From a checkpoint of a small mixture-of-experts model trained on Wikipedia.
Training: 219M tokens, 6678 steps.
Below are experts of layer 7 (counted from 0) of a mixture-of-experts language model. Rows are named router (the router's row for the expert) and show model dimensions 0-95. Each number is 128 + 24 x the weight over its row's rms, rounded and kept within 0 to 255. Numbers have three digits each.
After each expert's rows: a language model's description of what the expert responds to. This comes from a sample of Wikipedia text that the model never trained on.

# expert 10
router:103162128124109123149124079144126160118106121115138119124079084161137115121136136095145110154101066129136142165105144112167166111120116167139151099097147148114159136113141142148077133124106114110131109104168104105132113095102140141141132100136094098113087099109154131148072141113139092119
Description: Quote marks, closing brackets and table separator rows, plus verb stems like rem, ext, int in speech or prose.

# expert 6
router:117150105095131127148133153151188110107114111121142142132134147137137133132136120138092122157113148141103115143110113123146111135156090111136154081153161069141077136132179145130123137140123145074109120125136117166151133166100099141128105151125098064113093103136153096174098137131102148111
Description: Short word-internal pieces after a first letter or syllable, usually vowel plus consonant, such as st-ew, st-and, thous-and, L-ink.

# expert 36
router:177105109136134081101134137155102109116113098151146140125158147136130118107130183115126171111113088147064120130111096127120132082115085148152183136193121135130108117114160137152121107168103122128141142112145153157120171083129135116157125116096135106137136125096150139106123118136135132151
Description: Second or middle pieces of common lowercase words after a short first piece, such as ann in channels, ay in bay, ature in nomenclature.

# expert 35
router:117123099133108115115145132137190108095116146103124126153155141089061083157160165107110115153161137045146113126139116124139104140133112107110167166148104103103124131132152106099139151127124106113139108111145104155124121110111123118134147182141118121157117106120173116137149161128157127112
Description: Inner consonant pieces, especially b, of place and personal names in tables and infoboxes, such as Vander-b-ilt, Bris-b-ane, Edg-b-aston.

# expert 1
router:153127132141129142169104089096089101138142122175145142122143143130170117148165075128096112151151147142091149153112155145135135155112179131130136146156133147135124136129084149154147113135130123133117106084139184116115106154122112142097138131107088120069184138108130120118176141130111128150
Description: Words and digits in sports texts about leagues, seasons and rankings, such as top scorer, semi-final, League, round and second.

# expert 37
router:142137155132091148127092167112133117117122140108163203124118157126111140123130145101161136143132151114172095117099100139123081124117158111163117146156155146130111132139105134091100105137098126111122108105179124169115149111116110161139139141142150091124168116157150144165149164111096084140
Description: Inner consonant pieces of words and place names, especially st, th, rd and est, such as Abery(st)wyth, dra(st)ically, Hunt(st)own.

# expert 24
router:079170172148112118135154097166142114140127125140110156173096152100142084113094130118108146134130158101092091126107160127100085116134123095139086092104130127124119123129120145102166072097121130082153134119131135148109090116129113160155139111137148145139111121140157155140110097100107114159
Description: Middle or ending pieces of given names and other proper names, such as and in Alexandria, atherine, ardo, ust in Juston.

# expert 7
router:110122150133133113163105104089104125106157144151149090126112096091162151158130129091121123125097132157093153163111160149137155092143080110115171112075105113149166119109178155137128115140109097168171144117106115135115115089121119086135111105101104163103128131125133106120103130129155121127
Description: Opening quotation marks after verbs like calling or proclaimed, plus opening parentheses, sentence-initial I, and leading digits of years like 1(937).

# expert 20
router:121138093140118125132136110116164113119095149160143169136131125104123175136131119139146132129124154138107126128103116135084128108165124159158092177133153150114140144124128141163110130170114132107099103126174139106095160158129138122158082153143114131127159050164087126099114166133125147175
Description: Compass words and place-name parts in locations, such as North in North Carolina, west to, 40 miles south of, United States.

# expert 23
router:104150165081127149109075146148147140142143141099140139112125145145094149145106141137113137100173117112131132078139091127170115184182110116108145160147135126101122133164116132113133128151156111154089088126136135150143125174143158150129127139105141154165120109131104141170120088107132137083
Description: Word-internal pieces following prefixes like con, comp, app, before suffixes like -ation, as in reocc-ur-ring, comp-r-ise, stip-ul-ates.